Experts of a small language model.
Size: 11 layers, width 320, vocabulary 32768, 144M parameters.
Training: a variant of SOAP for the experts, 8408 steps.
Below are experts of layer 4 (counted from 0) of a mixture-of-experts language model. Rows are named router (the router's row for the expert), down (a neuron's output weights, with its number) and show model dimensions 160-199. Each number is 128 + 24 x the weight over its row's rms, rounded and kept within 0 to 255. Numbers have three digits each.
After each expert's rows: a language model's description of what the expert responds to. This comes from a sample of Wikipedia text that the model never trained on.

# expert 65
router:148129167146144148083158148159155072097076117160161139153157087127130146117104106144157115167112137118121119101121098122
down0:163084135150155131134154121089141169087135135190113127111139139166192093129162142123154120157120144121141109169154089152
down1:137149136082123114141154179135121179127145134109113111132099139121125128118100119167148119103178103112144136139161132117
down2:146143140171130114151099128074128093130133123114156159116169109087119135098163131106131095110131138158120118108112125153
down3:118134088119091127118122105156107100086149164099105125140142131177180116136155080146160166107155110096090156138091119115
down4:130118152100120123128174107147119130123093122128144086118139120086085140121142110107156120122144133123111085126120134154
down5:112123167106117117154126104135118103124187105131153134140132151144129147135086139082093126111109124175140131124134144115
down6:152074168126116159135143153174129113148130105126135121135114084151086118085152147161129100120111141153146138107106156171
down7:115144100090167150144136145100106120130083132142114115109134142151128137113185135151100100156140131147113141147106157139
down8:159115112119126111138165132153125134099126108126108132129152125107175135126124137107151124085144131106121118099118140136
It responds to: Three-digit numbers. Round or three-digit numbers in tables, money and route names, such as 100, 250, 320, 766, often after $, commas or pipes.

# expert 37
router:128158137105147139104129110113096172099097112116173147090120140116136113103150127071107095133084113170084164164137091121
down0:159186152173121152154088125190132152150125136122191121127148105152145212114103100122137158136123128137099132131111157145
down1:140123133153147111093133131173165145110080139118147098142140124144154145118118131079154128141114121102128107107105126143
down2:104103130122114154091113127082137161110096084125112142135155132142140085142121128150167113119129106124078094145131121122
down3:075135152129101117121117166097113149125121156136121177121169159118139119154139082122138118166128119143115116158130100097
down4:105173116188103174166103133154123130163204125131102142112158119153139112067120115141146118142127107167144126138109122117
down5:104148152119114160122147092163131102150141126157163137140156130099086097144102143120137118159094151134112117162124154147
down6:158123107096135138075150177094111140091183109156090132096136153143125087089151129134122122147115166102122113143155139099
down7:169096146186121142139121153132124177138090127126140145112112134122147097103127116114144131119105122113153107102138123119
down8:150131137122140164115148105168158122130116138154096127158164126123150140114138087135145105134144085121129136137090105114
It responds to: Small numbers in tables. One- and two-digit numbers in sports league tables, score lines and statistics cells, such as 0, 11, 18, 25.

# expert 49
router:171102172128152147088143163174152087106124130162157126134161129119133140117119110145117126175113139107094143095135093139
down0:154113110113103112145118132160157136151145112153105104160127135157141137125132151168154141122131115126107124119148106143
down1:056132134092114183147124100103104136121150108109120149071159137154115141119088141099128126072093160128121107092093123126
down2:143137143131128158151143145136148126147116139115138126090148095154097144113127144156126139139155171107130133110140142117
down3:111102131135121101141126118137112126144114151095141127085146124139151128136112132133122100124123055078088105122146127108
down4:126153134125082119161111126124140135155145111093168122172146104143094133128126118113114140137140122122154136126107178125
down5:139144153132143117069124119078135117159111154121100117159112123164138118158128147119102095121111124124096136107111125122
down6:141136106101142088102145111120143074127107128108129161111125134119159113157125131101146132105120133122182121158163103156
down7:136148143158148100133112143112126120144132098112106165109099087172125095089101100139139118133110116140113108116111151107
down8:168110125110139114147121114140162168101092148116123152116136143196130172150074121170102160159142126160111142149154119113
It responds to: Decimal points in tables. Decimal points, colons and pipe separators after digits in climate tables, schedules and track lists, such as 27.6, 18:00, 11.

# expert 29
router:109134110130126149100139170139122096137111100132135136177173104156153128128122126142100163152152152119081139120158128116
down0:147130087141156112137157120154110072119135129164100171146132146114160141099163155104075130127114120097149175114160114123
down1:170122103160159102106142103139118134102103156157101111106134150100110108179110080134130169141153092122142151081139127127
down2:144129118141090105115154120155136122090154147110097090141105152103113141125131146104083098163127130132153123120172108155
down3:141158069072143105115109080143127156118179123087123079140126159116165114131129070127112163164150132132137127125114093100
down4:146126090133121109122128097081109160172129116136082114129157113156152138161125079135104088082118141167175149131118134070
down5:156139142131163134148168102131088159129124087107146136085138102126113149141088143119171089085161123130173126114077121140
down6:139137128141154111132133140130135106151144095143161148129124101150122095169119182140118123153102125122126188090136156122
down7:120130157075111140134140120135137123167091151138155118134088109138113129114112148147083087109155136145103122132132161134
down8:121128080123103122116117125135124141205128143128114112097151103160122130158118112115119135124139172080136131089142137168
It responds to: Ordinals and measurements. Ordinal suffixes th, nd, rd, round numbers, km, and compass words, in military units, coordinates and station data: 14th, 200, north.

# expert 3
router:132116151133145161088152161175139084097110118155148129139173102120134146115094112141139124155143112118086109089151096158
down0:151089069111137112127138158127134124113100100118131140142157097156097126163161190147146147120088115106136119097151090148
down1:132100126143149135168124142180141091103093097130137157145110129151134108134127176137144110107180144124135124141145103115
down2:140160103117123155148125116128128108155163144102123107133139146148072088108090104160140133146153101093080162159136122106
down3:166122165146092123117100126120137106168142181163062128094125106129125082112135107111159120171120158088159147158119129120
down4:178131103118109128107131085150168063175143141150139087132119140148121124077140120122165176089151118073096130117132091152
down5:132091165186083175126105100151175162148106128140081139146129146165164123146160069135171121152122154125142154096142101102
down6:152168111085104090165139136136139177102136132148119131181126078101171138130124151118105162149116168121127112115140143108
down7:150132086105145152132116119105153112113141161120122103107122071112134145107153118113164129140138140128120136126160098169
down8:129156156132146123165118116150112138141108115113146098121120148134050131153164114123136073120131098102155118125081069087
It responds to: Table decimals and articles. Decimal points and pipe separators in statistics tables, like 3.86, 31.19%, | $55,450, plus occasional articles a, The, of.

# expert 43
router:150142154143123149091149156153112142180143167147111140131135130130085140171156100159115125124091096107094125125140137107
down0:154153127154110138104127165126168137129147192119098191155154124140101127142115072108156159126101090147134121129105116081
down1:099121158125161152124131100123140130117136127146121141101121120155149143193128147155124110088168093089134159113117103132
down2:145090124144143134121130125156135108149138110080186081134096145145131135098127126140136114088119140122080087141121137107
down3:161127110149132110097155148115073141109128093130104121137103118123098133120131102135178140144099136132133122156088177115
down4:130119133098122126151120151065151115143179144093097130140154114143126153127165083107129142086155123141113096151095110129
down5:148082089150160199144136138150112145119137118144132093123114129145121077147099130101128119135092134137102067135120131146
down6:163135123111114133157111150153100148136128101154133134116114129128132094181148141104154139066095103110103110148157159142
down7:123103100151159091127093106136088107150123123159127104098163109145076108147177112160151115104093145165072101131150131116
down8:089115086135118093092114104107134137122095129146119169149133163096115105119091138172144161077107100130148138145094096131
It responds to: Dashes and opening parentheses. En dashes between numbers and opening parentheses or quotes after titles, names and numbers, such as 1995–1996, ("Patent, (born.